config = dict(
    n_layer=9,
    experts_per_token=2,
    router_score='sigmoid',
    routed_scale=1.0,
    balance_loss=0.000141,
    lr_router=0.000717,
    tie_embeddings=True,
    lr=0.000785,
    beta2=0.99,
    seq_len=512,
    train_tokens=514700000,
    steps=3927,
)
Below are experts of layer 2 (counted from 0) of a mixture-of-experts language model. Rows are named router (the router's row for the expert), gate (a neuron's input weights, with its number), up (a neuron's input weights, with its number), down (a neuron's output weights, with its number) and show model dimensions 384-511. Each number is 500 + 50 x the weight over its row's rms, rounded and kept within 0 to 999. Numbers have three digits each.
After each expert's rows: "mostly gets" lists some tokens that are sent to it at least half of the time. This comes from a sample of Wikipedia text that the model never trained on.

# expert 2
router:420494440493532613517537468450515544502519529544558535492497544474468473583507510596485549481491548538486584560370416484406521500442547350602367553467501606433471484447557469548465448526541453526528525551432571525482417536591523505468506403467513544654527577608464482493534353491521549516389564485513586449460486489554435553508473451609472466578548521474579422550542530548525491517450
gate0:487521515513450431489567597509461528484454412566535463577539515473434543525528553488526474482480505514545475407517569486532566471468425552574608515476511443526526508574523441490485452451502459499430506467426584560533451537541479575500481480506448520535467546491521460517511449528507481489492416474459512502448446525491497464565470487520528527554473543566470516528568550507438538537431
up0:439566490547558456472461511489494448562507537469474503519547551468549455480434528431519424538521508477543492436466451436535512523446415565450550458505533578559429477475470540501476455466486453447432507498458465554531500520520529483521503563568470469447551493468559414569513566487536476487513535525440452486543479486395468439481444482527500475486496518386456575435511509500492477528443
down0:567493393599548521520476547490547602475586490508525459424536512503536518496529530432453484500524491425496540481546506401433507525433501560460570491550522509557499460469454492500467521589577446417533499543519499557502480550467586467483498518516497525475492445501534547505479389481553545494545506519502545534470582439519548485557462518410447548490535547421549531520455555518434510437468
mostly gets: ").", " He", " it", " one", " this", " they"

# expert 15
router:476481511503494550503517596508521485458464572457486489526587564552587541545539488622380511512435441434449517564537525512561551455510478487582452468393538538455519417520547466543494470421500489540451416502510599390508485471584537481473554516458469443631466557556478488474498517418574484433540518445473511567510510445575455442500422401483466498521474522468533614568463540456538545545479
gate0:481491472458483475488571533405529504501451538520472565442428544494649549436606462526480502458542487514529561532474523462570505520538454546507391542492577575500557453463490375546520460504538467411536577454524469479497538438499472483528378502493546428425489398499555610515486529445622500510519529539509442595457525401544578452536476518484449535552530441408581486539563532429531502441461
up0:496488499509561502478584506448415475360524429533483641441459461556491539461514549498438505541476550541527322500524503557491490436535484481517586541580477497533389466571470456468527592457429547400432565452506533481450419487578450540469544583551571428552500520453530448536469508502477381482423509535412478488455457530490556475527507545556460475483520525475448579449468501539532467539457
down0:570426530519539456471443441591541494564464479528558524477513457470541487650540463499468557388567518444413632443443543467451519553415581614498517453540506550515487543407513473491463438503532570596477536495513544457435453498508467593530529506528526500539520447466424447589456435500526435503543508603364547519392499413483423411513524490493476519512490462456451561557462502441478441578518
mostly gets: "er", "ar", "u", "en", "h", "p"

# expert 11
router:400447498416541545429543494393486508513575522465506422489510496537441521575488452408548483498486496466465546545462582563570459518551438420505447504407459470420530465500522494441477445483524461489502451496503559431402433500515557476449488440523485483472481604521450546419530396416501538387580534420428430559458515582599477543556461536530514441504582434480496511495420469545525569507447
gate0:431404615358487533465506505545522508508462507535509559607459516510533512504413590538470432470497490527440523501534537551508423509537480498538557568550546495537525481541527494551527518482461538429478565501571550484493461497547518514508499453592584477438485539508480508415534490556447432472522487551502467644502491446514568515450515466508509470561501441512420514551596551491432566454513
up0:619423546462503548525552534547461542560565457461523460466456536501506541477495479586525509533527437443465504546526485465526507543532490519499539530402559475478479580522446506468375614495549477517534522475510507401584462526488506564458533560443574416584482421626509534477535525511586564448481522473502579560532584448475470497523503500560492537502480534493547460467543422504517400522451
down0:472508420500565499560542587581491481456604538469580501515456599485514561455392572554404535493597505470556538511517458515453460384469487602547567522519531495417462602443450468508484497490483471494406475532427488528526508437613498494461548553479521554496493523472500488444517522536610450481523441456501534518488479510571446450429455516493493480612452477523560560473509500518460522555545
mostly gets: " |", " not", " when", " took", " take", " s"

# expert 0
router:409526588437467509458494537452537518512502520498489469496452523466414565563456430432488521505486461471426542463437551516488540543520521429562477606571464516358501401487517394461500536399555440509524454567548536495509504510534505466479513521528456527518497543513476499454489417386513534498428513455510519458457504473531514517452477421503493496489539460505457438567454532488436508457499
gate0:376521530480467593512483458560498492497532497574452494509560472412487475481477485527546515515497397528472503395409454572492560485450563521477400539505455552554600497502511524504510504439533470457468543542579515548464459432602583439500478491452436365563488475508485432568494419493534546352522471469536530449449558487447586446491474379525538497461449487506423519479543420461530472501487
up0:506575533539524537546469554521449567473463478574497456540533480503378461422449517473471392481445540434515470511474499378544521487448478446585539409456455467512494519548489544493511542512454449385599544497528506443414433486503530509543545510505488550496475463544489447537477522615488538478438520416514538503533531570583624518517501503474576463436494454593539468558472463501526540616451
down0:487486498469569401506520519530545526546539579445499526457408416445497456593508507523511457521493465489506539508450495389456557537551550486483487556438480385519475480563467492471391547507463542447590486514438470534511519545567418515533531493567480543437463426498498501577497454550466463448504470442477546488488485576532370525403452473554508554525520490528565441474398493541416457527458
mostly gets: "|", "'s", " of", "ing", ")", ";"

# expert 5
router:499472564448554538422545573485484510453448488504458497487433495409478498615445477430509516427428413475473526519487543537528441523448454462497491469498501503457531493408551376523469471466393528540517499534460585467508528494624390562539476511502554469479446449571518516522514521472537501492549464517548530418514545521554536564477460464561483497533537474518541451533442453511498536496484
gate0:465434509479454524454459494537511504516468481539467505459499427560495535564482490579547511525489483495463521541521545455533533463483495601512525443446431573481485516453460456579399394524466430527480506476535536417511504519507524531554512422447536572496531548475526476481564542416532443487454495409530505455497451491505454396504429524556457510609545474476526543519528522481502496496420
up0:499517378524536501463482554435465472506508503480529460464508595425509542486415503557426488496464511470466567466452599544521578558489526435481526540529514492493496460524466546417555566518552560501490501557464528530512416482434498499538547561491534486493503428576497513505472534562459556489448532550482476425556483511486543539519591487504614470473322542554582459413552475574525518581509
down0:513468511476467494420592580435524528560474458446477443515396511472505487493528511594420506457452496454502596539530512550482397470494510549341541463462465455531531478443488416487374538494438533472538507472492587530451430467529549509467590540477481497495511500520477465566521591502534476526524511527556442493551472520532523597479461540434602533513518534515480436436463564430536503508483
mostly gets: " ", " about", " than", " John", " E", " Yes"

# expert 6
router:492510539495458500486518465460591547522482460492487420425463497417556494580453432488554525514523475501428605516574529537441619405499511415454464424456472493376463499431498464509502553452450445510527451578445557494483435551409459448485506442453447538568490530476513485456577497423501428481637564398531497605419549485561509486523506444529421535575539498449463493536497510554469524469490
gate0:507494436508563440506534478489476506460516494533502503436433518595503410491498471576524525426478498496590461523436527458535528587469477464539416530524577533532461497462461532471517581491537630501445545564518430427454555537448525492435503445520372509534447547418579462501477568561535507482454432474342596477477544469552559482441503524410584512512473475502570548444530521488614444478515
up0:497427485581506515539475540524599434429493496466468417444524529533500541595496469489598507467520552448458432565564451557385461547517562587518537609552471484486406537434485453476454511524541473543496477599490515585530482512529508478508416536422512461503503501531499530538482534556463625553592521455456414536533522388434560546488497479575371502493465479570481496446391491497493548515478
down0:472514528505403511536449568569526531456481430487494450430516533438564523446570498397486504520451415450466447517532531559506552486600571495499500551508521433458515480530527467582421438519488507553459566433430507458545530507488546466531618503547491586436408535416474443472485458521554499533457528523501454583437495559391482434550471502569456501523462539527544504508460514504494493503476
mostly gets: " first", " an", " South", " high", " school", " local"

# expert 14
router:522574528467517488456517482509580494488560490503499452510490552511494537667466474473512504470463479493467520512420530504507452556431363424532486521474398522358491568494536494469435517509474471568462419471475573455451525518517511488506468420542611509566512464456485455486529495469548601482427461460466512573459506493583432459566376423466553497482547447497475519392498489506512470438432
gate0:501393455531409540534496587502483434526431544478546483526478521507543583533461440469525451528471532469490445494545559532477565581521448465408449569439503552465444483533525528467476526467500436513470527519494534568571455476582397528440436570554467532485474515461529510488541429496476467508393555447507543542508496518504576484502436538461504534550464504509477499487408506528570515438466
up0:554486504484447471489445495484525548572524458536476464469531599511486510540490525485562530568512649507511460449445462634507498510484446421497493564603555437501418537574500500443491559550524554477483475516424440435579518479475521518419635500576583381469651383462482571462482496557494451486563510330451527541526470522509527427539568524513599536443469471529515549466580503531520562434498
down0:512566492545473508551462412514505461509495492484545474541488590384534450538560519472467464467447483433567499459415461515488525449538507462479461515383522531556469534419575431433537351446440531608574551519425482550515497507450387476529516478578460515543569567633500447574498512448488422586464482604434443559591537423492518493581488591475533471495418618484516520498492520494530563486512
mostly gets: " from", "\"", "%", "}", "man", " people"

# expert 4
router:492498478438430514534460490411546500471462466480459375537506593487435571609488432424522513460462449555383589503489450566598584485444523346528432571467508582425414552428526517538415471472558505528559453555480520373533496479550515538424499433488483421580560540423502501484470430366500565531443473382505605470530518466638530489468455448511496441527565595532538503513451572497456480555468
gate0:447505527419549570438556482368493523539534545447500441385522508469506495492513521449497569524578461543439497489494581522475528439503506521582519539538491390514456488437606527560549506426474492492523544533511440574482433443494554354467447491454611458522426510518452492496468551593503539496424560548475450442524488499502541516471497488517449528443575440497566536526520513572628459534532
up0:524488574487489521561469454474523474473492575511488443508439596487377461430451532476616436513451483579469486535471535484417514411399442573426413538505505455449355501486582526373560551538521462478443551478558492450559451458497577471527539565444568571457500406514488476480475462523432458507507508535471601539635474489583573549495497530552563449422500570454415486536511497480475516516580
down0:556448510581430467554496502531398456496629558442388419502552399529475472497468495466425547528523477473492421518428485494550470493547557472496467413434533525485480504630465422503595448515504512503485511500572428435510479446489431473545542461487554453552388504551529456502483517550580457477486458457513386668585539501512388550479432567490517473471584535544491497461499518507423543444546
mostly gets: "\n", " as", " was", " is", " are", " be"

# expert 9
router:431479532490529533458488368357490505507511564456540374500506509468505606627485500512543409454430419535462628442443482547542569499520434470479461473429432576466495511414579524451497462469450502400431416529615562494509348496522516569507459440511493494490510562565373467505590453404608569443437576448526543564566496588509487510594423395476536447530509465522534490516466469584505541561426
gate0:570519528490539503540524506532448536532517566505597528552441501500555523423467511430573448532471538574549625480465552580490567546446549586526513589612499449558553457520456477557464443443532455521508464486541481449506544426520532480493541446460530481494542515578492576427454519479528578459432430426423411492566472453524492470436499474445604523492511542511468388556427649544497494487515
up0:433529556524560543412413518500479429482516517499611508531476433495533586519454555425525336542488509466499557497477506501552461576546471543504459548418533512522507538516630517461480551446501471444486497443421471584439504440545508477479496465514477407437510425590640459591547553481438471425499544516543494507533500466583455438498456486405626446544453616467537563539542522428548573525469
down0:440478476481587549552432560501451395458509481491619477473503516435532553523593489487493422502496541544507555492501458445573482529502476564528520566517481411476556531506527522599532474485561550434510474461565441516475560466581447530516554528531346444386459501560480469523540519408558524509543574551423417490491505467485485542542524397407499432525399533503534498412534596420474440486551
mostly gets: " an", " K", " R", "-", " V", " of"

# expert 1
router:463531436449514482371494473497573581510530475526528541510555564570475496568420556519592465462446468471504505532380454367569445440454507511502485522459446451520502468497455508488528485470492539474600488562464524449552438501516494549467578522463573554514511503487608575513613448535575505491476571534534557441472477556455496369439536484585558466502534470471528509551513489552544562487531
gate0:520432574462552432499597441570568515449441562570559541395447445565487504559417525493423562380453455519514533506516527475497476497512526528538539507533556576514526500472478545468474537446449459545489473545517485447579429503511536442507538430582455487563510550489527559463513454565576411465467547479487494552403364567512506533463458399511569511500481512592587484438602551533507499478484
up0:469521469453461498565562458457584436425532535440483414566397550455562489502543438612515497515450482529429481538470551501472525576516482463473452406419492531443496473451501582460473406542546574506588420534525530486591552459573481443420461461497527425390443423658506461500466468454557491568496578510607441474458486405447550516565481454476481483428491449525445548562427523446524416414517
down0:564481484478538484563457438437514480525456580453636470530512564488392463549408518541469539445457397518478499544475463483509482440533509510554450544501427500439401574482480522503510462510544484536556477504521562569508575486567465589493526452529524484442525557463473575472428493513467559596538481426458534560480496513466519514433540513500504494443589478526503410539524497504522402422486
mostly gets: "’", "ag", " School", " down", "or", " due"

# expert 8
router:479478531430398584455472503430583524438455522502550526497484509478479543560501493543527463478366496525416488507552503541597527499445440477527484603502540457500375484461573467578503503503529411570479507521523537501474475548532483511525567440520493486541439494479463529502531411433519603440372489384492519484506483455509510528526449420531470556594511571534576556559407551416538541509515
gate0:482463484440439518559506520590472593511423461471551524537501507491451549475525528458484529479522564427585496470565574422501443429482484568382464478468426486427478417478419515524453484480500540477531441492476472548535495527393556389480509532506456531562442476428473417571559552469490531562452548489527544417553430503491553497529562498537462507502550497500454505544502502549549552545401
up0:560553447426527540457433517450504509525553597515532590547372497486475511524523522440542389557485445525389493468561418511459529488479522422512500501508483559534479586634412434505588501624525564487682458500434443484480413532506527570491443500490421501442457435491564472430491548470539513433459508503596449586459465527519537422546561543527503549469534563502496463494522545403522490487481
down0:502552580478468466475512510420501436493494505502553466539513539545459404501638463561559422414444458499437573445475488490537435518447513583480482462455479533508515457557498510518521431507539411436494570433497596445515471467425458470404519473521565544522518493527483557567484542474470445505413440521556459539460460588540537479401581518560556430440559524475497503488523587407454519473493
mostly gets: " and", " for", "/", " who", " his", " or"

# expert 10
router:542462504446468476444464576480575555474455467413540465570439449507486554539496501551520588487462380476501568523502471556551521552562524464532496604551562534447484426527491491495476580444500614476478421572557481497498441556511456489547419478471464437467451455469435456524562450483478556449469522490431512542532500400582646550517472333478509481518530420528470427522427495574495496557411
gate0:590551494544468441528526539529493466485509509569549497487427483542491496532428533477401550553532501508548467484473492579444478402468442493476439529416500473577544428541494523520475427483582473490417490566506487490449496602466420556520446437408498461551500505500541525452514527548468455503524413477523496399480612550459539500549441544535486484476537573476589465544551544519473447476517
up0:445517498452555501502479514439595458509535559552462593586444443430497559403545525511538493516550534450513559496370503514442454520469449477465522494462428518506432552570512458540528417530462485421499512586471546544499552501519488409404482554532520479529496487506452545471547484502584489510471536525550525442465467546640445514526452543445482534483528229519443482438475569478490481520547
down0:448501476477550531476478469561307485500449484517516586526591554525527576525473470528452517473449556484506523579530555445475512538572474425499574474489528465520489496540511593497563378444466522478519508426485473544440439574480462500454571441515542517555546587464477403485549507439519486557483566442583568483550546538462400500538464520607423466433490567466551525460492567446491566482496
mostly gets: " the", "0", "1", "2", "5", "7"